Experts of a small language model.
Size: 11 layers, 56.5M parameters.
Training: a variant of Muon for the experts, 400M tokens, 6096 steps.
Below are experts of layer 4 (counted from 0) of a mixture-of-experts language model. Rows are named router (the router's row for the expert), gate (a neuron's input weights, with its number), up (a neuron's input weights, with its number), down (a neuron's output weights, with its number) and show model dimensions 96-191. Each number is 500 + 50 x the weight over its row's rms, rounded and kept within 0 to 999. Numbers have three digits each.
Before each expert's rows: a language model's description of what the expert responds to; "comes before" lists some tokens at least twice as common just after its tokens as in all text. This comes from a sample of Wikipedia text that the model never trained on. Tokens count by the router's weight.

# expert 9
What it handles: Table cell separators in sports and results tables, plus sentence-final periods before line breaks, and Binomial in taxonomy boxes.
comes before: " ", " The", " 1", " 2", " \"", " 3"
router:532510477482559500523484528526527501551510402527500454519576544552452441542504447517425566437504548572525567467512526454396490535468524530474530505502562504561457597434505542414511517502471468615378497499492527469585555554482546591506448463540474461520570488544508520578522404436544525469
gate0:570529460520484466459508468525467484508526611397498531481548534603500558441510457536494563494560400371440412547559532501458514569454460498518480500537498406481456396529505580579454516581502518531458573512538442460533517466492469502562508519416503543502585451520487482440430494424520556460
up0:500526519576448482525532422401482502510456510440509534579471489574416462528514456440476515519490500519495506540534498482594521501428522479487513389574399527474532606528570571555448425536452488559392489532507530514493536491519529420534404509489473532509427458513514537516554426403489531650
down0:470372488416461468460556426523455553577496569510481483521426532510435498467530443537569399448424545563503472556448557462517517522430509545512573445463443521520508477566541430420513601520427501497416589494444511416431461528416430506518520468520493575526447462499478536441455523455521499462
gate1:514568420529584511534430443519494567604492424482577569507442541479413551436492549539551517530540518513418516524467498447528444511525565535506533498524471434360486531430508508441481482531542491602554489484513463470422460523533547484447520466465535462550442501440481504522517478497483424545
up1:506544473487535524391509415409525550529369496478484563462511483536543599531538420464512420507534530462407491370374479560431426474559566553486448501399424460485460460476441503418543409540475490519414510504545530525470478520506544471481499436497433520513502453468543449488515421532524448507
down1:481590469547546553526593457470410454499618447474548552498427474533577542502508519429471445517462497502396505416530509551548444495494607505483420439515412576625513510609467449482515480449504463460402553535452490404572508532405580566403555563478523485430594590514525445478545478539491531516
gate2:558567423513445476514417505466475564457517551468473553443439511501515500504406429522526519578452552556500539601482590560578526533478504435504440470443568476503489447516388470529462487477530384530513467574499429546461523497559455489473436543479443496477458518502400575430389566441515471449
up2:518532517489522474464551427550509537508490540491452464492520491518528485491492553540506542516472516471498536574543483473581446621433579631586415616545452479514402489451439467518412492506542420497493517505491579452543523569578536453548511460574480442542533494447488524585519505412421537649
down2:412506498536460452512537512517545473499523555400490514472503447524555509472420484513482485538448532520524479540435431543509464532471467503511506488495482442476419368459539487499526474538537434481519595435515537442516482495471564519468493560535522598451590482469547430502543485556433533430
gate3:422421487444498433491481519458484490477496573498509534473599484544497463448505544438449522436400503591562538496558509574430557553505524524470486499523476519529527507514509577501614516501487603537502616544420542458457452512513618516481453466440511438587603541457548471494520543438512540442
up3:625512406495587543497550503538462493480589570482513521468569465475556526498558492546562485415467506437499513523546553395542512425512459494559520566451514507527500516482447404483454455461517451454445490568508506507529544433534492437501472481481476483497373470492499526500507462482594435420
down3:504609541457429420509501493498454464527528516570429419447563535464500489432486594501498596480563450547501539502515525504460451486475492485510426479484564459532515535485481556435517489466512538515537410505467519495523502529480525550546452537494485478573555505495514498495496530522451396449
gate4:475467431414416486451579524442422455532533613502428543496497450450479400579559539547381380456498543463494484508470472508501466464394522492423453427513531491499489485497389463461535584459540482464470509474531545498454509419530545561455444449413425502607482474528556528434533440471483435482
up4:544507504507492518480424517500515404568488537458461582467452451539372524428493503471514597547515487476579454440467532415581570519505552430512549512516436465478619447490454503519454476487494477542421467462433453500571507469452458524504519518481399548534467575496462532502496527551458584426
down4:496569458490483532530516555488471548491555562518523505498557443549510538405471442431528461528563492569431521538518439479495511471630440550492541469473411477447479431506478555456432459513480517425500433504593518556561526399459504404509488491535520564493528532528531523570509590532466565477
gate5:501585472563465501528579566467479466510476478434466467523513440537510475431590526487510528511492506533439543394496535393531468552426562554505437459437525482569547513480534540589536410479554581532414444503568453517554494583495536438529624566472467451563465425554458514508504458523581501486
up5:510517562553412522441593522474471507588498531573607409434516506537543534500555612430480528445445480541540498398513526472524491500596508516518415423537505555553574499525553553546591501553497516606437486487519440457570566533481566529499586481554531527538488542549512412505448431546583540410
down5:507459512439554482512613576547417548480487484542541533479524570510545497561558544382483538523565494528469506412484494499509491453546469537433407502464546480566571476485502534518484508452493556560451601531486551406419502499412501416551457498463515402440572571422467551563502476499567559467
gate6:538442460475540466456578494543564521502320555505505547459479421489427509522458501496503552442546533460556442485531534507482508488466484438460453560499553466537516469483462452546583476574580385559504479488432535474493531455549544541554585459416605571562500520478468555581491483502389446423
up6:441390522515412517564486561499465512439414529418457376558539569496474529471551502455505541443448554501445521521462565501472473492564440462493449485453561531436427505554470526448582445557517344558483591489538474543530506498527566477504542472437583522523493481502585498507427476496457513464
down6:546598523530454499508574515470460457544477522508500477471453413571449532512539541524518624491468526568543498460551497420423528516474425373635504437507547447547457429467511470552570510554498418446575493567480529504427578545562513551468399415389528519489546535561507438552395487526410460440
gate7:483498497501468502494501493451453507603428509600503479437526526526527475465470581470492467514542509441416537584532456512464493528364544438510525448472533459520424495521504528506538445550512479484500454582458442412525507510524477546497472480567584440512465491564517463548474514583464431467
up7:482510473413459479520467470487483490570469430458608497526450568555451608531482472393522543483480475507526582512582452413558550544589462454486535491486510427492544557474582427521578441498514474484481505557434588516525587511436482514485499577571557483525502504501554472566504452482525477538
down7:527521458514507520536348489493455493568502498588510469470513584582447576540498490532527555578467508522486523486632436425496492527512482510476542497402496503480530493428625473548553609551491507538503534415494474472601537526522504594411526481483459506527578475513505491536381440551482372474
gate8:526561584577573499480554481459463505472517468450395484514445557417525447503494471585529487530528484470498464543433461438463563455456556557520507450462520492459507499481406577561441485472438526465464378433501507492477426483515454509499431556493583518552443426426525474448570543411451472518
up8:586424485521480470466495425471593564446456453588504417462432505473541470563543479548506482496473549511477488556464536463559449401541507465531502456458515535511502512554481529569523551446558468431548471596534432513469523433528454572575550459503553465616473462550495472459485531476501555514
down8:470445484520435564495496551483529529434517524551475478471414475486538572501483539493535605582544527576480436458413507508443464550524555500522572499459418538593605456582495538515506502467565516408491549543568463416570542496517412462495490513557596409487488406522476527497552494539444481448
gate9:571534461530428546466547475465513476461540523516585596571476616521482610518480505499617547532513562420493492433506601500482361567488529536482526526445459458524520465531490535438418471508486512520488469507401438469412505407584476497598577450446462546407482591481490509448496471521511552377
up9:423500451475456513551504435452550457496498563619521500562464534520523595463419550550546490548499530528534446494445502417423500515467451492522518598517534496418546475497416568498513485509446561522435552492559438483539495392518356552570576566449489575463567442509514551408452507536596553466
down9:429542458440531493543438475568523494513457564545580468478577521514474435436527557500556471441383479496460447382450503471506470476408497454472555487473570458513481519498385554483561498608540443484401501442418543446445462510489564628522573520578442494439456527546528435513383545442416583560
gate10:380489435467408471554432463411492396500504397515533532590478490524532526381458467576530498540509576429469466446454478542524446439477475560518530552487554426425539550496539575484464486413568604489575420514524551504495427522525506568523503515491533440443487576541451582481565577476505543432
up10:439523479462438474438506545526436500460476478567570491564457499498519433440421520490483582633555465511445491415424498663517507497477484554489505446468543492495517584517529510420439515558554537509571476522451458463531459478493525466387435539490522432508519493501522490500599560445460410487
down10:451510491489494403520515480440489561544495408550416530417501550567523516479466516432531498449503466459491522549521443422563570495540635543487530524565540562511458460514562547511596441396544414438532450549482519542545446538414529526480461448499553443510464487471655557435605515598578604470
gate11:466524501563575452436511394565458569537442474514485481499555483501486552511514547462449486494508444432441494430497503451482568492436563463515535477550566493529435449457417442564498555465404487555450497436475541483446513549474601537555411463452601425430552490545507546464442503494440536472
up11:504536483494463491610545396495451460438568516480521512521475502539496471439468577521513400524491565501437559506581486480399507535522549522523511493432549567493531598423510562456452433580461498457461547554494505496458509494520462459449507500515486507566489521509522515534481501509501530472
down11:495565531483495486539497453431601463525469504530476484562529474537443554458494509457461497548485532514556540518559644490500536453547548595495554569542514490499475585423544433435476524477418549446541437529508478440461537496457443506470559534474377512537553569411567445472396613460460570484
gate12:493463453479439377598551499492537471491415484460384546565579449515458483542507511534476554516506573461428534491499477496629535472426526575483494575516502536563458471575591475496531543514551563437587513506527544525509501486443505520531511488420507482489405430579479517485498462550470458581
up12:468404558554567508403419371530521452430552482519543504423527546460476523531469508468507498468431504518552549483519429434396478524497473459458494538541478463448547495553589503450533515494473459595500529564492470496517528463546519516539479532535434535471507469432417522366444531427565476492
down12:416441475439523537508499541520546478517622505491412549480556468532492509464578461521439479503646449502488484461406539430517505528567466491594452511482528577479382463474519504530531518510540495604482405475611488554454435497564463545541533614507544423504544554501516487485456450546520480512
gate13:514503522523481400527428514446498444458497490490584548467457519505500452549386467416522471480519441585525465467400436544540529548606535443509455477500531529545535554420505499495483506489414566468498466458549511467484439468507489491496396547500611495491560537468431506503410529397461524516
up13:553556514471584504494499474465478514524483547515476486456465447543540410457512514583433516469616526477446527550501440504546420513431536528490531527580419618422435409487454432547428466580591494542480500522528436496413431483532549505515590580467526459561431462526533478529584481492476446494
down13:466548494511456501539491456472444423582436523402536514478525451475493417485555472414503509448352551443504502540522442474470507475517491501468553436537519609443528464611528483496471470589456491449508493519463557559529460470503572530496537471567524492547515452505434495546509503384527420411
gate14:495462400484544487450441375436572554553432502471471422518472484543580495544493467472480526493557502510509406468494416415474498499507426514459426492535595538544550409431544406389493436557462479527548488532544517471385512455479498524518548476517514551476495438481524536471442477562472488561
up14:496584529482433467537539501524499534571607544462440583461552511457503442462411451505528583569501560485507571579519507594514490490529462499552527567597468555510466544499529550517545507390430472545389542448500415476527483556580542482478459445435522551513514530523602458520529464382561553397
down14:480592422582497494512490496512474480512531549511503489502481533500484466403522390615533596463484462496495569575497614490530537497420492519502528482546562506559454506616570512411481565455536525497486546612498602484505525488514419440559429396538512507529512493512521574557527423499452445500
gate15:421486414437517457512457498414443583409508450526469525517496527418448528557510378491479502510497441568497444493567499440410517530559517539578482454520556455481607506534559407515523503438476563482509573500519553613481425412616485499421501519513516477550562508454530508475345457472569427565
up15:553584463537430513516459494585505441474550494435449483478510487462508558491490525583489414509513507518505461484505498498492480530420536477508488556576534477438510433504467481507495461464474563453446554471536507437496524422489370431510465463461604599579561479456501528454488483443496531466
down15:429577504558475614480535479582464589478490416456529541476554548529498558496546576556503475347499476539497513485503496468460495529522499378471489586484456592474382462597482607481495570457576543526449417580586437419521481521479405440561456497427437518526511532505489533461571544461528511472
gate16:528426464545461519465482483566525526411560423489633474591563575510451478583545435521488477509445494417423568497409529506505505465465525514491438438507508382516539474503440497537397500536500518473494561541434495512471616524481560487613529518493508521604443478437507546568517515446449420477
up16:432465549454505463566519548520545482518469457448429520449500429395521497476521532371540491480584460617576506481561473515515475566492445545484484532488492568528418460484478510544506417437433506508440463487487517451540435484518541434455512487478579603406484473518488524435452542587529524509
down16:546484484439476578461473502509542472518526448535487527567460536453570576538533469478459482552550503511525495418516595423491451508486509517488491469527441569484520484451433442634496423544496504532502516566477555532514460478525590566570558438373479514551443587486552497549504471339492469557
gate17:531515574439455504473478475428498495513404477423467511550515531471471596451466493474455473469408526566528412485456521477542521502413580492526531617434594494407447621482611525535497481548597527531572479491517435519496500478494499462527466395501532481570495496443509486526468510502559528524
up17:447541411439471412488572504533444495522513552516462536456510488623557522455529400503540609508514526344470496509452513461517498483474564383508517453520485394464553586490462539442518521446482547505439509486497421498467614586466525568579451579483555541524571503570534593536431549554446527488
down17:551477554589483490554562482468547565451498607499448438534513453549524539471506554552487487516480568491415522445482418490467518513553517587449480415427422558527432604502441494515529460483511546451587527535524561460483458441520459503493463399541489575487505554551535470496522470568503495499
gate18:470435390631427501440450506558462587449491453493496611594550453499535634417436562460554471500486539514451491424543445446509591589464540546483479562457526604420486501408477464510518538514491522538459492512436539531502570439490494510518633530470562499492511521540486448463471464516522606471
up18:443579451483578527491539558498466493467467480549561541505501499407472526578523438507452500538562520574558510571627545403528593496528431497498560437454457491451513491546455518484503661569568515472494485442546479556514515511453416493437554512481450503558478478520532535448420502473514470464
down18:582446513440477490543499497397490622468609470509417537495456451595480464453502442544480440482533546521496429596501527521549498549616498499544487534505544460460494551512508542441509437536453516475510448491496553486416491485514448409530460465417541463470519513543524495468518446557463431609
gate19:439448437501509487502408469570525543486382486477560431565512540558516488547432551572448467519428542555526475499517480563563553542416513416476427494537538494455460479422516493489442502448412523486594541523497543494545471494478541538435595562464472533518491566420512567496538482534626525472
up19:438454526455483456466458507542579510473496589521419493538498481513484540538519507556449567504487602448538450547491475666495499517545570487429456511509543536555474498559444541495590421393385566456465519560447445496556514462448568496462553482453530522536467568494529638439510509581520559558
down19:489552554478449506442522468481415404455443554451497510439487411461512539511666446539563544531511463506485470543524468444400539527558515547539495449558475419561472458471501551565537533478480413607614527475481476483447547503440518493483424503364499430454449434488567439512485503492536495483
gate20:526508546434518510446385487569411554527557536402515511488531444486495534440478405598450539564457471518463502445405464467431491522361479514402468505552442416506453483415472453471430493442547435574461579533527510456512532503489528491568460467474506539567483375532535428557541497603504548463
up20:459493514551505493445459576535453521457534549582451446532444474524497506547520517431403408492557508427575534550568556578516484397586562495593462440418525507515532497516515511406547510517463557434526427534476498522518473489494440542442564482512480471554413609521436557509457415469572450522
down20:608516438578527439421467515507529417552560561461511428470482409530415564570497515511416421506506540452494538413526539447466461537550465513423524507564432457543475513442517511390468536524511454587559507474451516548456475580452513557464508503515543530489572470457495441568485397471510549533
gate21:514483504477524560489529567535488540539522453512641504453504550579562473525524512498449487458546531540507482431443475503470525532497582466523573506520513547424552506425605435442525500551535570503502542488533534409435484509524413459426450494491504561419534478569409470489571479548516513446
up21:481491424480487531464466500524513467545512550460514461604467483593581516481606454457453505398490515524552516448482520536508520475411426560507573558498567577408499492498526512426544515558449447432454571571570542421451423541463544509430468497544498528412477422520439461453485544526495497547
down21:512513601539555500488456548428469562500529515524430499523532467476476491538476530567493482550431455510543552590469548568486480492539601512553529431466563427498542517421567483531507538409431499473489560472527464469446567557500432547580461521522533538428564483461550593578549486563582487436
gate22:546473536493420475545584451550525458493431452553509428552500496524540474466577443496513556493496451511469533453413501545450516604482459535373406467464406450507531509530473475576467462380539471522557433462467511495405524548520456494493504478513481640586426444489499496491453534468406522545
up22:514544481509505519580482522491506601590595502495411559471523425476434475506450550534533395421472442544580499528500546394516521465541476449470542510514531501506485506473462554484546450375521452526473531515571483523546481486537515438468496407410534467493485463524497489419472564487551456545
down22:489482607566443413545487498495498481349489462537423419597542569403501510561508541535475504521466614538479554437560525521433562492581552528518517556419509517492552501532513455520477436533508484541571525532500590402478535479649478446445464464600403536497459498499479479456599504499542463608
gate23:545469514598516517489539418585476513468432546607419500517422540538475574544550558429534402488377488456557434512432565516480499547463561523493549422499445632559368570476539616492508527445494519494541433494445520484513580534560508551510470534599585579469531500479438464443531362515448521525
up23:453474570500582446578457528423518513531576479452574464466543516397516475525478481554523577493559540557476583436539407478503561468582376481519456529476510383452537382481468379531543524489531495526458487443581466476524471434508562426420506498434509425561575424519499529527496600544540506513
down23:560449505396498410456518504434506471445560503480420533484591469606467540540505432545485522493598433449510640491516486524541460471502489447497544534448489443500420421524492444475507517489428574536541425448490487553547463488508406544497582503486455522522485464468560481519480559462522495472
gate24:482485496490459505523484509466401514515399488531454514447501520461488524522439524476551537506582475394474470492535424449422403444478520546564569538426505503483482469483478509544515464486471456529424481468370578502495572450491490422450503475533499461494470527374561406472568419546490451506
up24:475525495580482583502422543527532516499460498434494497409482508485556518496472521500495514486518470437473533504459466460413469465500451432568574597468485455465423476581516594523485481519434488514430567443384550485494542465464428448469546455542425536494418511444542412467547368563486496501
down24:464534569452441466519454541507483407396566410562423541616506483526428402467495418431528514548455465522579412505529471500473559492449512406490519510533474576540435512509568470534458429488515443443517564579447543474516406388500499476458530504476466536550585599504489489625514495552408520558
gate25:488536515451507546496542528515546472352484415482523547467518562507461521499563485551541475564539434422587421489584525481542612542484542421480446542465517442355458558539508581561480512485523491530494466516416548523503456554470525505645510486459543540501496469475446450529511438426542517439
up25:499440531523552440432506550468417453494602455515505527429498540484520504520578528525595441557531464479514484543542493406469534565483514535456428429405574468432485624626437611489598548520548468468533488449513477524501465438456565519543480492503561535457454500439452517559585597386398460486
down25:511434410519620486492513512470471505559553448482411538484521388477509523518494510454531479576543506509523469472576381505466554591558489525581544444482527464432604536461427465539454501467466452550544557535472604544444529518411441531579428512453476478471467428414541455456488530540461535467
gate26:540505440470446523469458515466394469493499446455563522569516513519489486505541476410653530468583425613394590529483505515599536600560440534470476492527532464521527464469501520486472409493525608484500497486521424534558524486634441532488555519482426468453507568425508546484489529453607530509
up26:545583492485423491505590583550565598442503460410530452566571548387521465559423535477516537434522502504497510545435534588561538496497425487428532415514427493462466552522522468511436475519510579477574457504495516554529460544542523495461503588603521452482556433408536445510573492414530456549
down26:512490537483472441482541592479561572473508516500487498563554509535490479479511541410482509488552520552481602572488552558464443521482556523438551562426509562403554546521487489497500511552407515464465502487420555523576500494469524515589495511478529420563459549452511516492447613570485521534
gate27:485499499530521507432644476530521537460474492430454468540474462526453468517504575410494522504504504418429431573550545643564446447436467445490476470498503533531430465478500532474420501510491515445500582478387442577591497670503523522443557496438506516500496461536533620408598524386473487558
up27:526466471598481509392564499513507416528494611471494482496536472540482451535517372443571476474453557514439468550477588520456456412446478534483438549487407542531416506497553603408484492508474492451512459486524523514526397513477469547518507410419564509528468504518468491512503523540537549493
down27:524470433533572545515484497469449446528494507469536490433480407483548450551465420488514561508500524512445495555506498524415474515471497461468403508531412582461482533444481576394569521530537553508521501511488545526511444560477533474567416440476496547482502575540472512487513458556458479488
gate28:466538527399490449434545551555515453515523555541484523414532532427520564516498467528579560523493454445543557517507556534503473446429535466549463439513532556494494578504459500436489474534474561509537457486420581472493453450528507522528506464504537490489399656569509532585618482486594456468
up28:482517393385546406395533537551533465501465541534453520450552568384478492504445473424490483523513400392482528491521455517506508432488543455536496420551511559477513524512482473448452529496486515533481435506441528450478422428509534446569484434430507443556452582567512619589554382467519459451
down28:533570507427566473514555467422568507518510462541517502414555491423486471531517537488492537437423496488510518486529503543495484389509534461617585471528491563448528450514565478462555477505472503454432540485461570478474530484517535424522483464460513545559588460540594574532514511513524531544
gate29:615510481563472458506493508543550567470430477493512477497520527471469511531452613479433459530506398614596511515562525505431450422533493552501491531533547426493400476454537484569478497445460508535489545524515473477513441458525510624438532428524470536565470399555504571510514444579462486557
up29:601486526564431505494461462492548565567468491482581523558515485544468509494459548454582395419534442588586596521507507491486462523413424529496564500458412457485412584505547566476509481528499435508475477559503413501577542485508496529555502494508429577413473532459416497513498535501455496412
down29:556465530513504558464574515513484413503549449408474556539555576508468478504533510509484472515425425490556584495459536492529495457492599477443495551588508550465523419423476455459414469604447460522506468478375473557460562596484531577442510519428522343543568480507486469464462506483450466545
gate30:469508502513587556462482547472447513464562522520525481507480445530404515500462513464526498489492555537490572561435460412533510447616551555409510510452596493426502585487496607471496425509446627522499423540408510519548486435486509536548397407459552526448552487488496484518565439478585455449
up30:616473523448547527529500528562488438479452452433504535501556411538485471520540484427466434472466485543456562533500503497420520500543508636564462481497446529507414460517527494485513467649544588484419441416497359505556528460551536418523406562459490516519558399512488525461501466561520496524
down30:538486572592450551484426448491533511582517473434516599388428532461558604498504479493505501494557549436527513489511580527557500441438575475557414493486566420458490564484591473482532491456463550507520496523509546579382490556430540334533400533441558510495493519487581435492525446413550482490
gate31:547446596504534506494567404511481500450420601495538462516495520518434535537580551479415499593555429493495515526507440532509447592449567504470513524434519532539494458537449470428551505384542483540560503571515518519485489618491415422506495474448560597466520451512493575583468417504511547556
up31:479482448528576492452548454373533546493509465446576569513544435488534549493528504504489620465631512567556538509473476459513487516447519450474447514529433463611538423504425513485527509420368403531499393520565579536557475459457452450499537466528489508517551430539471425519499584570530553486
down31:551471498509499503488471537504467546485501451455544431437492518307517535448428503437482489494499598516505474424533516514476508534447395556543462470505515457423501449506453483399646472544480509519481506426465476454503532543388521478474433435386512376481499489523541494531502610465515523378
gate32:457567490472405461539516528516485461455548603535571586515433494498475473445574497508464474541411511564475516481555545449572556591504427469512485465552460477538555498550459467581519435558547505538534524429500450461540459470556525499526598573452515521470529463537655562458545517495527531507
up32:496514552507499449420441446473478465507433542467492534533432561473469505548511506481543424500465494512532554554584517500617441605463487522533431516549429501507525539564441467631546526560465482502565508462427436425489495411571501564486600506485526479502455499463635511515487543464521601537
down32:547531519504524418482555489455554497552590483419499584441532484478529503491548439553563545469534478487484459521498545449502597567542540446502564534500476570478460432549502519367453447538457548574591482537477480560513457537441544568522613445519469484431421539506425388558491426507463496508
gate33:482459542481419484469401465599454495457514484415576470532513469561616521530575510452560569509573462510515464496523531535457528546540443438503476529479511509509552526503420484475535500476500614490587510524542500461495448568569500519463413545482586467560538457451515430410466545492455514465
up33:491496611475488532458594501541502580496488531555578469499514495521566487607552520455603517397513522532475514524493502472537509548525485553496418594389454497635445582610485551557504426559429532553459476462424574473501510512527512557493494425430474489483439482483501571504568559498402421468
down33:477486464521507526493579436476472477555494467503396471523624416561436577426541506509478553436543483430467547468607457499498517469550569459441536476530429585538551535524501504559507512505607504458495513483481497481484410469568536523545457514469441542539493462517404491454432537511362415464
gate34:480520506495577501512493424521537431491485539469485470477500395464525524502547475524517434465428555502579348430567547579557564522527478571518429480427509415514525559477535522479488483508370578499540440549342523426544485467409553441483548523525528482563568447635561547516538520542551473520
up34:562517433512489545534508437549509517539468480446569571557597453446509522598571453551475503528446476401522444477501506528540480474479477546528512390411547437553488520478505524427445447521361575510477514546427483489572520464405559544553585525569520501580518505560523492479541547551581429489
down34:501469465590539456608523531487465358532499489488565534491551562475432526587516432508539513460509551518505486545518561537464535571494511551448404567500456471543497457450429553432499506577447571496417467567410565440486434503504508492498504556497519524500572542483547427480460492476486489441
gate35:421529454517534459453487417505509428516492465505529408489522541454521539517557540522510498438511473435482490439529590526545492429557516533543545485549538473525495388478488443431516454490412415575504518433444404426515523459553465538458436444439504543499486500447428495466481437475507479536
up35:622476469504453541433497555566521458466516452556564514488559514494440466540521489425512451551551552528500546547456522484506427513441538514541439549501538509422474547471605596579551573483524573412567524428608492590487521534515501418592507579512441434432533445450540461498547496522533480471
down35:464568521525531480527507491524417409441398472457562479471463516501584562526504509454487436473522526425487527578565460399542462510636535485512599473475498456532506486405456531510521487586500480508430557440485514497530469556503515436502470557495507423578491481442459550597501484423535435493
gate36:506424458523492454501467550526484458487507541483471523495557439392454548558537526443479420454476463528522504492569519516476460496579519512487536493458501474579490421552544489516498469409553511375557516405520451484399477475369507527543523483554504540520472519418505435508511408553533450609
up36:404461502509472467514513532479608485356551521568490537457541518485561516467483581534420509583397484526463487508476579491424438554606480562551527546529552462478533549438513466490528465447445478537456578580464519484511608464505508516515450490436527506443386541519451530468449489497516487586
down36:424487467466527496524481467556517518510585426552470426395504540475610541505480513539388478565551563507490417458482530484483576471608489568525484431499561537504587565485471467518514525467490611533529411441485484509548432521552541486549520610500556557508506451476429465511425450490492451517
gate37:494401523594487466592493465449407490429508527488504548515599492498555421478504564571600443458476466446454462460524448533366545584539525539536447537509535484534418493574496535469500400529469463500605539515510476501465486552588468560550590438411519526509490539556535476535449570533452486573
up37:601414548575391502585494521485342486449459442520543489463522512494592418438452517566550498474451474521456402438444460509419513565415559516498513524512466450497431511532475450406458389512488438524565556511500449506506437568542388552561538515507549422519466441555430494445493492480412493533
down37:480467599475474514486452609380534480439465549454437540520419482571507489524544548531471557484441517452522504479372510517580421597557552500557531440545518446558508438496460453519534482536495430452411519424495526503499441568531455485454475483563468507487387502570489462583444450604481517508
gate38:593517476468540457551477463439484516530429541506417488453563479562487601542468506515566554459488473589435471496474425526476521510393488581507487432483435594458476531516494494472468548504403530527459455413473495566433476560490433564566528515463488445454517464514503502530511409512554530506
up38:486479500565438364450439495491466518472474461471495511505570554582515488480468387580493512479494554553454471554530501409460456540391522534532497524558454481540484465445527544478456538553550445492593512485422567548472435624485518477625508481545473599589465432540546578481419440592503474592
down38:573459548501582548439374504504430532424412554501409523484477463478529564523434529540524584471572458575502479547415549496483582450457474443407618524499445511481494491488549533543546447509457482544439545563526516492576559511529511506480464532464494576491477450568432396523433464569452559439
gate39:535593537392531511429478585580403484473501493490519485490428518401475439508438444544467517479507525526652465497545533480497513424591520550455519508470446600403571482435432497486456498476480515371452491606499472547467528495590403487543546568574429480503522556555527477448522488444452457498
up39:506471455396502596533533509491580494591483537508488533508582476409546485466498499418554497493588452449465427660542526431495555514513582550513454519543549422495439473553478461437490531485547539514486547486431500562488508504537379495444412500584525571517496430525486565548407482566525506549
down39:414491418400440455508502543545387468566470572577496568447431505539495452479491416519455544459517503491551454509528485576515484499522541553402523450430517497413514505512445484412445476490499495553488501523473426573465565460464466448441504507483500414470474583473484482473539437557482452504
gate40:448465520511438581530433492519468509392398538454476428548553464473419481539584521458544466535512570543560465405491508448543479505506414553551449593474543506455482508508529437479509464519424516578557464508411565519497505524588524487432510456473552492388537577522517540507505492455470449432
up40:463501558499522537485546530460454511507337502449539478563506484510441430521503499507525418500554553537473449423452573461481539517452418526515502498449539504391399471491542435427537447537475534550490451481397548478415555538603488530430553504457535539451577554528482467460532449491537518540
down40:526446526588511514545421516496508494496385531491495505427483542518433408557512546505448485552466482523514518486401551478345503376430553558545503525388449500486523518521527551549510505497498473526471438421517529545459505549503547523452474420523498570535499521487441400506458520498485501424
gate41:521460411414427552509454464512512453474517507462528484501448496482465497492435433450513459507475435423519584532482472498491470453524491416464512478561398445546546523433491483530571445562480478507537459546461450487462477545519522533391506570452613585479576485446429487553469483564508466527
up41:532544537519515497472537570484581497507564472469561460444502467493457514431484586474473451473520478533477446404457550439494498552446507522561481406556575581421474537484506508491389495461540505530449571417377456476506543636505500505525450476495440489472496467571577413463508432509483581505
down41:494499459497510549520667455555557508464549531487529489569480527414573471553351480505497511513500449476427522493563479461548387549515465473492465510507428502431573529450540487496496443504542494444539616446509541627561445464515577514516479570509459501675437449464576482464545530523432538476
gate42:516576508430527407583492438485437491558571466539518490468506407472512474555505422567417458572499543491509397551613496479506408456524507537575558479490624508398530516479583481555496594512443459427509505527499451596457516516483488573424574514547459483475487466510483439455434483494545523514
up42:469517488492444521594519580558430444511607465523439523502517517483517514534506498515493456524520433550393489449535438465560438483443532544443621393595497527443462455433452517491538381435504541450517505485529492549415463516482556464508504462541551444444572517504308434464421559546579497404
down42:445569542500443479483507401531536567408408498522505503424534516557566439449449510449555469513490507478564433418521586532440583501531432483509508517459442568541451548465480484521454506508588436575532562507573526492591502464508536548441556514572550476581560444505563626502453424478544612576
gate43:449456657559550478447527572402510490353561527472547462422472529493458481436456490485525535434420540477550494434395470557455391459530533497442522576488533481501484371490416457514548384527508536488597444502525483496480560518524464436499451433506528509520480477461510462485413548470450487535
up43:536528385424526517510518455568479468592570489525516526562551536533523565512463533475499560493492505507530493581540517497600525538533548477542479430490422600515540556520531500426487571494538447524404578550539560541541541515503539578591442528485466510516432506547527538544643422473511573468
down43:460584550576499591496492508384450535380526520479462510458493495462497537519563555510532524582530477540537515503476474515524464472513455475517533501467524581442563525469483511521465539489542522481596570543450434480471426451612572376581398458338496426480464498462467484488558611454439475495
gate44:454510545501557450498586547474505566581559474396508481506586546543510508578490529591516435477408554501464505555455538567439407424574517552498553519520447508546535554467542433427520523437466470557514536489508494524541554467484538485544477386477580430625538482453416539531393509558438510417
up44:620480483494504515437403504504491504416537575522492446471451448477500505498569539471416481505571454480553453448569475454576502472521540607525526562435602503518479544496411450528494502542569539471530525587542500485468455494558494471428436455491404576474457456509520506494598561515484484588
down44:452522606549514444431466537519487577566520487452582481423597473530498494484560466539427439426470553500547502472558549494513411506566572507475458521389562573573503593439559534468512517438559490433533545541456534552496460443495452457490499436530397485515620478528467523650466519445465449503
gate45:423555467518629435604509513519451562407563489438483427486505541460460524475508466416558516550485535502494491496499450456461413518485591485518501606455481462508454589559439470432481434370450481562542468455544558484508473600518376513425466450440393555495507557514558505554543455609448604543
up45:445553525551546473595489478588421536432524496462581456525450502464576441458575464473441518479523594519435504470510499525486459533384484504543521547534460480572533572596517435554505435398416475519488522379496555542491465489505456570453518424424439617580473562534394512648429465575410603429
down45:500478563432473638563473445476477536497495412454472477526529504505534511449480486477427434418492471527476508588476452569476493517556513479435425600459468450527438457488596462472572458474485604410484478494444516504491465475493563529570485540392475423380527454515528474591471463471539468553
gate46:416561528458470491523471394424413539470517553630553581438559508459499527520522510522585493535565461419500537430523579496407510486483532431510470517463522499617563528555508552485491503470461537534502527504553521428529446528534483531512448465485473541546531446474541453514516481439546371558
up46:436482501490516487545416489528537543527451540565554474470404456408481474499469554452476544612543461459470458377497488524491528431490522432504526452458514466546469425458473418481452439402564509564513508365618544417584460466506506519470509432548539536571528470506562404591544501461425528497
down46:428494597451465512546532534516491520459534484635496439459477560475489476550513451521483529479598546543506504565531457409451521463482534515512530472492559448476455487451477424528500446523522457462523513389453501443466431457506591514409384465531475468482449535515472503464493540454455587503